{
  "d_model": 256,
  "d_shared_expert": 64,
  "train_tokens": 363700000
}
Below are experts of layer 3 (counted from 0) of a mixture-of-experts language model. Rows are named router (the router's row for the expert), gate (a neuron's input weights, with its number), up (a neuron's input weights, with its number) and show model dimensions 0-255. Each number is 50 + 15 x the weight over its row's rms, rounded and kept within 0 to 99.
After each expert's rows: a language model's description of what the expert responds to. This comes from a sample of Wikipedia text that the model never trained on.

# expert 51
router:40 46 33 74 64 57 55 43 17 67 49 35 42 23 65 50 70 43 74 49 58 55 43 31 50 73 58 37 37 61 76 43 69 51 41 53 48 64 35 59 35 10 36 73 65 56 57 32 58 35 60 51 36 57 41 33 49 49 27 48 31 48 31 58 56 57 42 67 67 67 41 34 38 25 72 40 32 42 31 69 58 36 43 29 17 48 71 76 49 42 58 51 53 49 73 35 56 51 53 52 19 54 70 34 59 44 42 45 61 43 40 49 31 48 45 48 75 74 33 28 46 53 47 51 75 43 52 48 34 47 62 32 41 46 25 64 51 67 68 24 67 34 34 67 33 32 67 41 50 68 49 16 39 70 45 39 51 29 57 44 48 32 57 64 19 52 46 30 40 50 38 51 47 29 43 31 63 68 34 67 50 27 62 52 69 61 72 31 45 60 35 30 33 74 51 59 71 57 51 20 27 44 02 40 72 62 66 56 67 57 50 36 65 17 55 44 54 26 54 65 69 59 72 49 45 64 53 71 33 64 59 62 45 44 41 73 74 39 45 74 34 57 39 66 33 67 44 43 30 61 61 58 40 66 73 47
gate1:49 47 22 46 62 56 66 64 38 36 40 48 36 56 22 79 56 64 14 84 32 39 67 71 55 48 40 66 58 39 57 86 53 53 50 58 45 21 36 66 32 88 54 45 56 81 33 72 16 46 57 60 68 33 97 46 39 53 56 22 50 64 31 72 44 74 60 43 32 63 63 62 67 67 25 55 58 42 63 56 40 47 69 49 64 53 53 50 45 30 40 62 50 64 51 52 63 53 39 51 72 27 62 42 26 45 79 73 45 45 54 45 62 50 33 48 49 28 62 53 54 46 34 45 61 53 48 26 76 55 57 35 50 55 59 40 71 58 44 52 40 29 61 52 70 54 44 47 28 28 45 68 27 69 64 61 29 44 09 41 54 43 52 29 67 56 49 62 54 38 48 64 51 13 60 56 32 51 62 38 54 41 36 27 67 51 31 64 45 45 31 71 42 43 59 39 51 30 34 42 70 33 47 48 41 51 55 55 41 29 68 57 48 23 45 68 79 31 80 46 67 51 37 34 49 45 51 31 73 34 41 44 49 34 45 52 32 45 76 17 64 29 56 45 73 65 68 51 42 37 54 56 48 32 59 62
up1:67 23 49 49 48 30 55 64 52 23 28 30 23 48 34 52 26 47 18 61 39 65 50 47 26 72 57 76 59 40 55 56 62 40 47 57 45 38 26 76 37 49 48 38 55 54 80 60 39 58 63 53 64 56 74 67 45 38 46 30 43 54 37 78 36 52 63 40 34 67 31 51 56 39 46 55 52 44 54 39 27 52 44 35 63 54 66 50 29 35 46 79 53 65 61 33 53 55 40 44 40 35 59 47 47 32 73 60 48 73 51 44 60 79 05 53 69 38 44 74 55 65 56 58 55 64 50 32 69 42 37 65 43 67 63 13 55 55 50 70 63 40 66 68 65 44 52 50 27 47 48 49 45 86 75 51 38 45 28 24 58 76 31 41 42 53 33 41 31 65 38 47 27 37 44 69 37 56 44 15 57 53 54 41 39 56 40 81 81 28 36 62 36 52 44 55 67 09 41 38 64 29 52 56 40 63 71 65 24 24 58 53 57 34 34 75 75 43 58 43 48 39 42 26 46 50 40 55 65 31 75 57 45 30 39 39 34 45 54 18 32 29 27 46 50 53 70 50 56 42 56 56 47 33 72 66
What it handles: Colons, times, name onsets

# expert 41
router:38 57 48 24 76 48 39 68 52 59 53 74 61 67 17 15 70 59 33 35 47 50 49 81 49 39 44 25 27 65 55 31 41 47 63 79 57 38 62 46 53 51 59 66 63 40 45 48 38 59 66 48 53 47 25 53 28 58 33 47 61 29 40 43 42 46 39 43 33 57 59 41 60 62 43 43 43 58 53 60 72 52 70 31 30 26 61 40 52 27 60 53 53 46 26 36 25 66 36 44 55 41 26 24 42 56 39 24 83 51 32 44 39 55 60 43 65 52 25 53 44 46 75 34 25 26 85 40 43 33 69 32 43 35 57 46 69 56 33 51 53 38 50 68 58 28 21 42 46 49 57 54 50 64 36 57 57 54 56 72 61 32 41 62 39 50 27 43 55 27 55 52 53 35 25 29 57 37 62 29 60 64 51 43 25 43 47 38 55 19 78 72 57 52 58 40 46 54 61 62 47 87 70 57 61 41 62 14 57 32 55 59 43 29 69 64 62 54 41 83 68 28 20 38 53 43 65 59 36 53 21 58 46 90 28 31 57 54 63 46 33 63 56 54 41 72 78 46 57 60 69 48 22 58 61 46
gate1:32 23 40 43 54 63 61 45 38 40 36 65 22 56 47 32 65 68 45 34 46 48 33 36 50 33 46 44 67 58 48 46 37 64 62 50 37 37 51 55 56 45 69 56 70 42 20 45 51 71 55 48 43 38 66 63 42 61 43 39 45 34 71 67 46 57 43 59 76 55 37 44 39 33 75 62 51 49 47 53 67 58 34 71 36 67 58 36 34 36 43 70 38 60 30 78 59 46 52 46 48 79 49 53 39 48 44 49 73 25 66 46 25 54 57 63 40 59 32 34 20 61 60 50 46 31 46 42 63 58 46 58 39 68 24 53 65 47 44 60 39 47 53 48 18 34 83 60 48 28 62 58 55 73 82 43 48 41 21 57 45 52 45 56 35 55 60 68 53 69 33 36 25 49 42 52 55 29 35 33 42 36 45 37 38 62 31 73 13 34 65 71 36 79 54 86 67 51 56 64 59 46 53 49 65 59 46 34 55 67 75 79 55 50 58 57 40 35 14 43 90 38 43 29 47 79 66 59 54 24 61 41 65 68 35 00 77 68 55 24 58 40 75 60 33 51 47 39 45 44 69 49 61 82 72 55
up1:62 55 40 51 45 67 78 70 68 65 41 43 83 60 33 47 50 38 47 65 70 44 56 84 55 42 37 56 68 17 55 49 65 48 62 53 53 72 75 74 54 44 51 59 50 62 50 15 29 33 27 44 74 26 41 49 29 52 54 50 64 29 43 91 50 67 56 60 48 18 48 43 80 44 21 75 42 52 66 69 58 60 50 52 53 24 57 69 47 83 46 55 45 41 49 63 56 43 43 50 51 42 73 52 57 37 42 28 62 56 36 42 51 48 52 58 35 64 57 55 47 47 75 62 35 35 56 52 50 66 62 49 09 61 48 53 52 43 71 35 21 44 59 33 60 78 80 41 59 46 22 82 54 48 64 24 29 54 56 45 49 52 26 70 52 69 60 59 54 19 36 74 53 43 45 68 16 69 34 54 73 67 35 29 33 32 48 25 55 49 31 54 43 64 53 51 45 49 34 39 80 46 38 39 54 42 53 39 56 38 62 77 65 50 12 52 51 32 76 45 56 67 43 44 23 57 40 43 59 44 43 67 50 52 42 59 44 30 17 37 50 47 51 71 53 86 55 62 50 64 54 57 61 66 43 55
What it handles: er and inner syllables

# expert 7
router:83 45 62 77 50 83 40 36 53 43 74 64 35 49 56 66 72 59 57 37 48 57 30 64 56 48 58 49 67 51 40 53 34 59 63 46 52 39 28 58 42 30 48 32 73 42 70 57 55 38 32 72 36 43 36 48 34 45 58 49 59 47 76 69 43 52 45 35 63 36 44 49 51 26 63 55 43 55 59 62 40 25 39 53 55 54 66 54 66 17 34 73 48 62 61 30 58 14 67 54 29 50 41 61 42 47 48 68 48 56 30 47 24 32 67 67 39 92 40 37 22 86 45 65 60 51 57 67 68 61 55 55 48 62 30 56 25 44 71 46 29 21 49 58 39 52 56 46 48 63 41 26 21 41 56 49 57 42 54 41 62 34 53 38 55 48 30 50 51 27 36 22 67 53 48 58 52 37 45 53 30 25 56 66 65 74 34 27 84 29 25 51 51 38 64 35 59 47 58 32 37 11 50 79 68 49 84 51 52 77 35 36 59 33 74 43 49 42 41 37 62 41 58 61 59 62 16 55 51 82 60 27 65 21 64 43 41 46 35 56 32 47 38 42 66 47 44 60 50 75 54 64 25 59 64 29
gate0:41 23 47 55 27 49 43 57 75 49 45 66 39 58 27 53 38 36 28 69 70 44 45 48 48 44 58 29 39 64 58 59 51 34 60 39 69 30 47 58 44 44 29 28 59 25 27 75 81 39 56 45 50 73 14 42 55 70 60 73 46 50 63 57 51 48 53 58 51 56 36 28 64 45 32 66 77 22 44 50 27 48 49 53 24 78 72 61 51 27 59 55 40 44 44 12 21 38 34 62 27 51 65 49 38 42 70 47 54 32 42 34 30 19 52 41 34 31 69 27 32 67 30 42 61 81 42 58 47 78 75 76 61 64 79 57 76 46 57 77 46 26 54 26 57 65 50 37 66 78 65 34 66 53 34 45 50 51 58 35 67 46 57 51 11 82 46 77 47 53 79 89 46 55 55 56 49 47 66 49 69 51 59 46 45 65 48 39 39 30 31 49 46 45 38 40 37 39 53 39 41 34 47 27 62 58 53 36 68 67 70 51 51 53 65 38 48 58 59 52 38 60 51 56 58 61 69 55 51 76 35 61 35 53 57 50 66 46 34 70 51 52 51 46 63 59 80 51 53 45 23 49 19 32 44 52
up0:42 62 37 43 73 34 56 36 08 48 69 17 45 43 40 36 49 61 53 47 33 42 50 43 50 55 28 58 33 63 20 63 51 54 54 45 30 51 53 54 51 61 66 65 52 70 67 42 46 64 46 59 65 48 81 77 59 42 44 34 49 62 42 49 67 51 61 51 38 61 46 81 41 56 48 33 21 60 78 49 60 58 64 54 89 17 29 33 59 84 51 27 74 45 53 82 23 68 50 62 75 39 50 47 59 62 20 78 43 64 54 64 47 50 46 62 69 40 27 54 99 49 62 55 46 48 61 68 62 53 31 54 37 56 38 55 30 39 54 45 69 73 76 53 57 18 38 72 65 28 34 74 53 74 63 53 53 31 61 89 59 40 48 51 64 45 52 37 56 63 62 61 55 44 69 43 69 82 26 43 18 69 43 52 51 33 46 57 56 88 70 42 58 47 52 48 68 42 45 50 73 79 28 46 46 46 42 46 31 31 36 51 64 66 32 47 39 47 47 54 55 31 34 65 64 52 62 48 40 53 48 46 43 39 43 65 44 55 62 52 47 26 39 48 35 52 49 47 37 51 46 62 79 51 69 74
What it handles: Table headers and cells

# expert 29
router:37 50 67 50 67 24 42 52 33 49 65 53 54 63 69 33 55 76 65 31 28 56 56 09 36 77 40 61 53 48 33 42 70 60 39 79 52 73 28 52 62 55 49 24 66 35 59 58 40 48 46 58 71 64 55 45 33 34 53 42 30 69 41 42 51 72 46 57 50 59 48 64 42 58 39 72 17 41 27 32 52 74 50 45 42 41 44 49 49 25 52 57 70 40 67 28 60 42 56 50 49 55 67 42 64 29 41 45 70 53 36 60 30 28 51 60 46 68 54 31 53 62 35 64 34 45 41 64 17 33 50 70 49 25 58 56 43 38 29 50 56 61 71 32 90 44 58 56 59 53 45 42 57 58 51 48 87 39 62 59 63 55 43 70 24 45 62 63 69 66 62 57 21 42 60 35 34 52 46 70 52 70 50 61 41 69 85 38 52 39 76 24 63 22 55 59 44 66 64 28 39 21 50 53 47 52 66 43 47 23 39 64 68 51 78 81 31 29 58 55 73 30 41 26 26 50 66 65 42 56 52 55 68 08 76 78 41 49 58 31 44 65 60 34 61 45 30 60 39 44 60 52 63 65 55 64
gate1:64 61 48 57 25 33 53 51 79 45 51 70 58 60 41 65 51 54 33 56 41 26 69 37 60 30 43 47 32 27 51 32 48 38 69 65 50 38 56 36 66 57 69 71 24 77 50 44 45 65 40 54 39 40 66 50 31 44 58 56 45 46 32 42 39 46 55 49 56 57 59 30 46 54 37 58 19 40 94 63 45 63 19 34 46 52 85 73 38 55 43 53 70 55 32 57 61 29 66 39 40 67 49 45 36 43 58 52 36 28 70 49 35 46 28 22 60 18 56 65 57 59 64 57 58 56 68 46 47 68 24 40 55 48 56 20 29 54 49 54 48 53 41 69 44 30 79 36 25 59 65 48 14 33 34 56 51 49 54 52 60 55 88 44 59 35 45 50 55 65 52 57 50 63 46 43 39 60 38 63 29 42 36 22 59 37 52 25 39 57 38 55 48 43 39 48 16 44 62 60 72 46 65 22 34 76 59 30 69 30 33 51 50 27 42 28 28 45 71 45 43 73 21 56 51 30 76 61 71 29 75 72 48 19 38 51 47 70 86 39 71 37 48 60 25 63 58 45 48 69 50 36 59 41 60 32
up1:49 42 39 47 59 44 33 60 44 33 10 33 76 43 45 56 07 51 47 85 40 59 43 32 54 59 36 45 48 78 45 45 69 44 43 75 55 39 68 27 41 46 54 42 31 32 15 53 98 48 40 79 59 50 43 60 47 35 34 61 48 85 99 38 47 41 52 39 37 50 57 64 60 49 30 54 80 32 39 49 62 39 71 60 54 62 38 57 65 63 70 30 31 56 41 58 57 80 33 36 48 37 54 67 41 49 42 67 59 60 30 52 44 37 51 51 54 71 64 40 64 32 50 50 41 32 52 60 24 26 80 67 54 50 84 51 66 72 56 67 60 36 57 53 19 60 49 55 29 42 45 38 60 65 29 61 33 69 42 45 50 46 21 69 49 65 73 39 56 63 36 49 38 55 60 75 16 50 48 18 64 45 60 51 35 59 50 61 45 34 57 73 46 65 45 34 66 67 33 59 29 63 54 41 61 46 60 60 54 64 51 68 55 49 46 59 66 52 45 49 64 50 63 58 54 79 31 52 35 66 38 47 61 76 52 59 55 69 37 76 46 47 45 59 69 51 67 45 34 60 35 72 57 51 81 41
What it handles: Name syllables in lists

# expert 52
router:25 25 52 67 18 58 67 64 58 66 43 66 50 67 38 31 41 49 50 32 25 44 59 75 40 44 66 39 66 53 58 57 14 30 57 47 74 60 79 54 56 64 52 57 42 54 49 32 72 52 33 46 83 57 44 75 70 57 71 57 59 40 47 50 57 75 46 46 56 44 40 38 79 30 47 80 60 36 51 69 49 48 54 48 41 57 35 76 54 72 19 46 52 59 57 37 30 24 36 58 52 71 33 33 40 53 58 41 33 31 58 35 54 79 35 40 72 49 54 62 39 46 48 20 54 57 52 65 44 49 25 60 55 58 53 16 80 37 42 66 12 57 42 41 68 56 41 58 60 35 36 64 11 45 60 66 35 53 50 54 37 40 40 45 28 57 46 52 49 33 46 65 62 36 63 29 62 50 22 35 35 67 65 63 62 61 64 82 34 66 41 75 44 33 79 31 47 62 59 46 43 46 56 69 55 46 41 36 59 37 30 48 63 51 68 26 47 51 54 68 31 73 70 59 39 70 50 34 56 20 56 63 25 67 58 68 69 41 24 71 49 73 40 55 50 80 35 41 55 51 30 51 63 33 43 63
gate1:37 46 45 58 43 43 14 35 79 49 50 56 39 32 73 51 73 61 44 42 39 50 37 41 44 44 64 68 64 39 58 18 41 41 61 52 41 39 32 63 10 59 37 31 48 56 45 68 63 71 38 43 48 90 29 35 46 54 65 40 66 64 67 99 57 19 55 53 46 27 37 36 56 80 59 59 47 60 68 56 37 19 51 57 54 39 48 52 57 25 26 39 48 60 67 42 78 52 55 63 58 51 50 59 39 60 55 44 67 45 44 44 29 50 61 52 71 78 12 32 27 60 39 59 36 48 70 40 28 57 44 44 43 67 58 95 29 45 31 41 43 27 60 45 53 53 51 26 63 67 45 46 58 51 21 60 45 18 51 64 18 47 50 27 49 52 64 53 52 63 53 58 54 69 57 44 56 60 51 40 51 38 69 76 57 65 49 72 57 29 71 29 64 69 24 76 46 55 45 69 42 24 53 33 25 55 45 42 44 30 46 63 43 50 39 54 81 57 27 64 48 76 37 26 45 67 53 66 52 49 51 32 29 55 50 32 47 58 57 46 71 79 46 38 39 34 69 39 38 42 50 46 59 53 56 28
up1:46 49 63 66 36 61 29 44 62 47 42 43 38 43 58 41 49 37 45 30 58 55 35 62 29 46 73 55 65 33 45 44 32 33 52 66 51 60 50 72 16 63 30 34 52 68 57 56 60 48 40 28 28 94 32 43 40 52 73 50 39 45 59 64 45 44 42 63 66 25 46 07 44 75 37 33 29 76 56 58 45 31 64 60 55 45 58 47 59 44 40 39 36 58 79 55 58 53 50 49 52 50 33 41 42 20 64 58 50 30 62 53 25 60 72 47 45 64 23 57 29 65 36 65 28 41 73 29 08 40 25 54 25 51 62 78 12 41 50 51 48 24 62 32 40 60 19 30 58 31 33 60 64 45 27 74 48 26 47 58 40 52 48 25 38 47 60 47 43 52 47 26 36 44 38 65 71 33 41 24 61 51 62 47 52 54 51 75 46 52 42 44 62 66 21 37 62 40 20 80 48 25 70 84 44 42 51 51 47 45 40 50 55 52 60 49 79 39 30 72 35 52 50 60 41 74 55 70 54 50 34 42 21 70 43 36 43 64 53 34 53 67 36 46 43 29 61 34 49 47 53 30 71 43 34 56
What it handles: Prepositions after verbs

# expert 27
router:67 54 24 58 50 39 53 42 62 52 63 59 60 63 77 18 92 66 53 21 35 45 55 59 53 48 60 48 71 34 37 57 40 61 56 56 59 19 66 72 67 40 22 43 57 63 48 41 34 69 68 40 75 60 41 42 64 34 27 58 60 42 58 46 37 16 29 18 33 39 80 46 33 64 46 57 28 70 69 39 59 58 63 48 49 37 56 37 48 21 20 67 52 59 30 33 57 72 47 64 55 24 21 55 43 70 61 35 44 65 40 29 62 37 51 66 67 33 28 60 40 43 29 62 40 38 66 70 72 79 74 43 58 48 53 44 39 62 63 74 44 32 57 48 38 54 33 48 56 45 46 49 45 42 61 49 47 55 63 64 67 17 72 42 49 55 36 38 52 38 56 29 48 36 58 33 52 73 84 45 50 43 63 52 44 46 47 72 26 50 49 45 69 46 75 51 64 37 44 68 89 54 53 38 64 48 64 48 51 30 65 61 44 35 65 45 85 30 30 60 27 51 16 70 46 64 59 55 50 47 51 61 29 73 31 60 62 64 41 48 56 50 35 59 22 61 66 24 39 52 64 49 30 63 39 55
gate0:59 45 44 40 44 51 60 63 54 49 62 69 81 62 37 75 47 71 35 53 74 52 52 36 51 44 45 40 36 40 58 26 68 49 59 79 28 45 53 46 43 45 47 48 57 47 56 31 83 43 30 56 39 71 49 57 30 53 54 76 39 69 38 54 48 61 33 55 49 34 61 40 40 56 31 76 29 43 46 56 21 69 61 61 38 52 47 58 95 24 46 75 41 67 65 39 45 20 72 37 56 64 46 49 56 50 44 40 61 32 35 34 43 30 49 70 34 53 66 57 33 50 53 35 55 47 72 08 47 52 43 58 48 51 56 55 34 53 64 51 57 70 41 94 45 30 62 20 70 61 57 52 23 41 61 39 49 20 39 35 53 52 47 29 35 40 53 47 58 36 65 51 20 36 31 63 72 36 77 75 44 68 50 50 57 48 29 51 55 62 63 46 41 11 61 57 19 49 50 27 60 55 67 52 56 56 44 42 58 10 61 58 35 62 43 66 51 47 49 52 64 66 45 36 73 16 62 28 51 55 32 58 86 29 59 51 56 40 66 64 41 51 75 65 55 62 53 75 29 70 58 62 39 66 57 16
up0:34 43 65 56 42 39 58 17 51 42 48 42 27 52 64 38 37 55 65 45 27 68 57 67 31 42 64 49 63 66 44 49 46 69 27 40 44 54 39 52 63 53 42 53 30 70 46 63 24 34 61 45 63 41 52 78 59 75 37 26 37 54 53 78 45 54 66 58 73 45 40 35 47 43 43 66 46 50 38 20 81 36 70 60 44 45 31 56 28 67 34 61 66 58 54 54 69 72 28 53 48 52 67 74 44 75 64 65 49 63 50 42 61 53 64 59 92 52 76 38 61 57 49 47 54 45 35 83 38 38 55 34 34 41 66 56 65 72 26 49 68 45 66 32 61 48 61 68 25 46 62 63 79 80 40 60 59 63 50 71 48 52 55 80 26 39 52 78 44 37 51 58 51 54 41 29 57 61 47 15 63 24 41 50 60 42 66 29 64 45 45 38 53 62 37 36 47 73 28 40 46 23 62 42 50 21 50 49 85 60 38 36 81 45 49 58 50 67 52 62 51 30 55 49 43 72 24 83 72 44 54 58 37 63 47 61 54 44 50 57 31 44 30 33 61 61 36 20 64 27 09 47 80 55 48 52
What it handles: Mid-word syllables in names

# expert 48
router:14 57 72 74 43 51 43 52 30 60 48 46 45 53 38 32 35 50 56 44 48 52 46 36 44 70 31 66 67 51 23 74 66 58 43 45 51 69 30 16 59 40 65 64 49 71 55 43 58 37 56 35 78 63 64 60 64 23 45 59 41 73 62 44 66 66 69 37 46 56 46 45 66 46 39 36 79 28 69 30 49 55 62 29 62 26 37 29 57 38 72 56 73 59 72 69 46 51 48 76 45 43 71 40 68 53 28 74 60 48 44 35 50 22 57 58 49 44 36 22 47 44 39 28 71 38 42 73 61 35 40 49 48 42 57 51 38 52 43 59 63 75 73 18 45 64 81 69 36 39 50 32 61 60 21 34 85 45 41 31 44 61 45 73 45 46 54 45 58 59 53 64 33 53 28 49 36 73 58 58 53 78 43 70 49 63 69 37 47 54 53 35 47 31 44 43 22 70 64 51 55 40 29 40 24 40 48 49 50 44 65 53 32 39 37 45 68 53 43 50 46 51 76 63 29 47 58 46 53 46 23 33 47 40 70 70 70 63 12 31 51 44 36 54 23 30 36 29 55 55 08 20 25 55 52 56
gate0:54 41 29 17 41 58 66 64 51 37 76 63 72 51 45 53 36 75 42 27 51 49 65 51 51 56 52 38 46 52 53 51 50 16 38 55 63 43 28 76 59 58 55 59 47 21 37 60 47 20 56 56 10 42 55 35 54 41 53 42 56 57 39 52 23 73 53 36 25 50 83 61 43 38 42 40 38 37 55 64 58 25 52 55 46 62 64 27 27 24 57 38 77 23 66 10 49 62 71 47 52 29 14 30 67 31 66 51 28 49 81 72 46 77 48 31 60 69 61 52 60 44 68 87 37 98 33 35 27 79 51 52 39 41 80 61 50 40 48 49 58 43 54 44 30 51 56 49 28 66 90 40 59 30 50 58 25 38 44 30 41 34 32 35 42 34 44 32 46 48 63 31 39 49 69 47 38 33 84 72 48 46 66 64 36 55 42 50 58 54 46 53 58 39 54 52 58 38 63 43 62 53 47 59 55 42 30 70 67 53 38 48 35 75 50 47 57 46 57 53 43 45 30 64 50 43 32 37 56 59 57 62 48 49 21 63 60 56 55 43 24 45 60 59 36 50 40 50 44 62 29 65 58 32 69 29
up0:60 43 26 56 37 47 48 68 75 66 64 34 67 53 76 49 65 18 75 38 52 67 48 58 66 45 66 37 52 45 52 28 50 27 58 67 38 70 29 63 56 54 51 51 12 52 61 42 54 42 66 70 71 59 49 49 64 42 32 69 70 33 63 51 61 31 30 36 38 38 47 47 50 67 44 33 52 53 39 67 12 50 57 55 31 43 52 51 29 54 53 48 51 36 42 53 53 73 62 47 24 41 42 79 46 47 37 56 33 63 38 45 35 35 79 30 50 70 55 39 26 28 46 42 80 24 53 31 69 30 46 49 31 54 65 48 45 50 24 50 51 46 40 22 28 58 54 70 38 37 19 66 62 51 46 26 59 44 48 72 51 29 41 40 66 30 57 41 41 54 52 34 43 59 45 65 51 48 64 34 26 16 48 21 62 44 46 56 46 66 49 69 22 35 53 75 51 20 61 45 72 57 49 32 73 44 37 50 21 68 49 77 21 75 22 67 69 61 46 60 55 39 62 55 44 59 46 48 46 47 47 44 34 30 45 27 35 91 46 38 42 36 21 83 58 44 45 61 35 64 44 40 48 73 30 67
What it handles: Vowel-final name endings

# expert 32
router:38 66 40 49 69 33 39 21 42 53 65 39 48 18 53 27 49 62 49 47 65 47 46 47 78 41 52 38 76 55 47 49 24 47 61 33 45 61 17 54 49 50 79 40 64 59 63 27 23 70 30 62 38 38 36 46 57 36 67 57 57 44 37 26 42 67 44 73 39 50 70 63 50 56 58 34 39 65 47 67 58 46 64 39 65 65 29 46 54 54 50 65 29 48 17 82 32 64 37 47 42 70 55 45 44 31 38 54 75 57 60 73 46 62 22 35 55 53 45 67 25 50 68 67 62 39 73 54 51 42 73 64 61 64 46 54 43 24 56 27 63 35 43 45 61 83 26 21 62 47 55 67 74 28 48 59 70 73 73 65 52 53 31 55 50 40 45 17 70 47 62 43 47 69 57 80 41 54 30 76 54 59 71 52 17 63 40 40 65 35 28 47 56 46 44 52 35 72 55 69 58 57 20 56 37 34 50 46 66 54 51 53 43 42 41 51 54 38 74 55 70 31 29 35 58 59 66 65 68 51 84 33 58 51 52 41 28 34 64 37 53 51 57 30 86 50 79 59 23 78 62 46 44 43 61 33
gate0:34 47 35 32 49 75 65 50 79 42 69 51 46 47 30 43 40 53 59 49 48 49 30 66 41 47 28 71 48 65 93 43 50 54 53 49 43 39 72 40 26 59 34 71 38 56 62 37 47 54 37 62 33 57 43 58 39 57 51 48 60 50 43 48 61 46 30 56 48 40 71 49 30 54 53 81 39 70 67 34 68 49 36 43 58 47 35 63 71 62 62 42 51 43 56 69 64 20 49 58 65 44 50 35 64 64 56 63 43 34 31 50 48 36 43 52 68 39 18 18 64 34 39 56 22 41 67 47 62 58 46 21 43 00 44 60 77 54 81 51 49 68 59 68 49 49 69 62 56 37 45 38 32 42 70 61 59 35 53 43 58 70 68 38 33 39 66 65 25 52 61 21 40 49 53 14 56 48 49 69 46 69 64 66 57 31 27 81 66 26 53 53 68 66 55 50 38 54 56 42 46 20 40 38 62 94 49 60 56 80 40 39 53 62 71 24 66 38 69 39 50 54 41 53 32 49 51 30 59 41 48 33 80 52 81 42 47 44 59 56 65 38 64 29 73 81 45 67 64 52 52 64 56 34 58 21
up0:65 41 48 28 39 51 55 62 74 38 66 51 51 85 33 48 57 58 62 38 46 53 58 65 40 52 49 48 74 72 65 31 39 47 68 54 52 51 70 12 37 56 62 55 60 59 45 42 39 45 23 83 57 45 40 58 53 76 50 54 35 38 26 72 69 61 43 58 39 44 66 44 48 64 45 66 51 46 42 29 64 57 49 43 42 34 55 65 39 38 57 74 22 84 64 45 66 40 24 54 30 67 48 32 27 59 57 34 45 77 49 41 43 33 47 37 59 51 54 92 65 51 46 48 32 56 41 37 19 57 57 45 28 18 45 53 42 68 64 41 53 51 76 77 60 93 62 56 47 48 36 60 53 32 49 56 68 58 36 36 54 44 72 63 47 89 13 57 43 37 36 69 32 46 21 53 58 64 36 36 65 38 35 56 67 37 27 83 44 47 31 52 36 61 62 22 48 44 47 56 42 26 68 55 77 46 67 31 60 35 74 84 50 47 72 54 65 43 52 18 57 61 49 55 42 39 70 43 52 50 54 57 74 63 64 54 47 36 42 20 57 54 46 48 34 57 83 49 44 50 54 35 54 21 38 33
What it handles: Mid-word verb pieces

# expert 10
router:41 40 68 50 56 70 77 32 41 68 72 19 32 51 77 42 43 12 50 18 46 60 30 64 54 52 55 51 64 60 60 27 55 80 55 26 40 69 51 23 47 48 44 45 68 44 51 58 78 35 73 49 51 81 48 42 46 27 62 56 48 74 39 42 38 59 50 51 23 53 52 42 19 18 58 58 17 41 48 49 73 49 64 48 39 43 34 60 55 61 42 49 43 62 35 26 37 65 51 56 54 56 65 68 43 38 52 75 64 55 61 60 43 34 67 43 65 41 54 49 47 61 71 28 58 37 40 47 64 60 63 10 59 70 19 67 60 40 55 31 54 69 62 47 48 39 65 35 66 25 50 82 53 41 50 25 50 43 70 37 44 32 58 58 38 48 36 19 45 30 54 24 66 33 26 60 45 57 31 48 53 65 55 46 41 41 60 16 48 33 44 38 54 70 59 64 67 29 48 35 41 56 48 49 54 42 76 42 64 57 28 39 34 33 66 66 58 43 25 69 59 46 74 61 45 51 58 56 69 46 64 47 49 45 53 39 22 69 38 47 44 64 55 71 52 17 23 46 17 66 29 34 63 60 75 34
gate1:44 55 37 55 28 92 56 37 39 43 25 74 55 44 48 66 41 35 45 93 50 45 64 59 50 52 60 54 44 65 25 47 58 63 50 30 48 38 63 45 63 60 66 36 54 43 46 46 32 49 39 30 77 69 52 60 40 79 66 56 70 42 67 47 47 33 52 43 70 71 51 51 43 52 45 40 39 15 42 72 31 34 45 40 63 56 50 65 50 52 65 35 72 46 51 51 77 76 69 55 69 51 25 47 49 63 26 38 32 27 44 47 44 48 47 59 60 78 47 39 68 60 83 50 62 65 43 76 65 46 42 38 35 55 44 53 28 69 63 38 47 37 32 46 36 31 41 45 61 48 64 30 33 68 68 63 52 48 48 76 34 36 42 25 40 48 62 62 46 82 49 54 62 57 61 87 34 76 18 11 55 47 63 65 47 38 36 55 54 45 48 41 62 35 53 37 52 56 96 49 49 55 36 38 47 53 41 40 48 46 37 48 46 51 26 12 36 57 75 56 57 37 35 46 30 43 60 35 71 81 38 29 83 34 54 59 45 40 53 38 62 39 37 44 81 67 39 48 62 69 43 64 31 67 78 69
up1:31 73 35 35 39 62 49 46 54 79 61 58 45 52 46 34 39 66 60 49 47 70 20 70 46 18 50 74 50 37 42 41 49 33 53 37 42 45 48 35 70 50 37 68 57 64 39 14 25 45 46 53 44 56 70 33 21 54 32 30 68 35 52 50 40 74 74 12 58 32 79 39 34 40 45 32 46 54 65 37 56 31 55 58 62 39 18 65 43 47 49 59 39 49 41 35 38 74 24 48 78 53 72 30 46 61 32 62 43 37 64 45 50 39 67 63 34 56 65 52 46 62 40 47 47 60 13 66 35 61 26 40 67 43 48 58 61 59 58 48 26 75 67 43 82 43 67 48 51 60 45 42 53 86 65 43 43 63 34 39 77 34 57 55 68 25 53 24 41 67 44 54 76 47 42 45 41 52 53 59 30 67 72 48 20 64 63 45 53 42 61 71 65 53 54 66 60 40 12 29 60 50 46 50 40 51 66 61 69 52 42 63 60 28 34 74 51 50 47 48 45 67 62 60 45 72 60 39 55 27 85 55 58 57 61 23 31 60 41 53 57 67 53 51 91 47 71 70 28 50 45 38 33 58 56 73
What it handles: Line breaks, ranges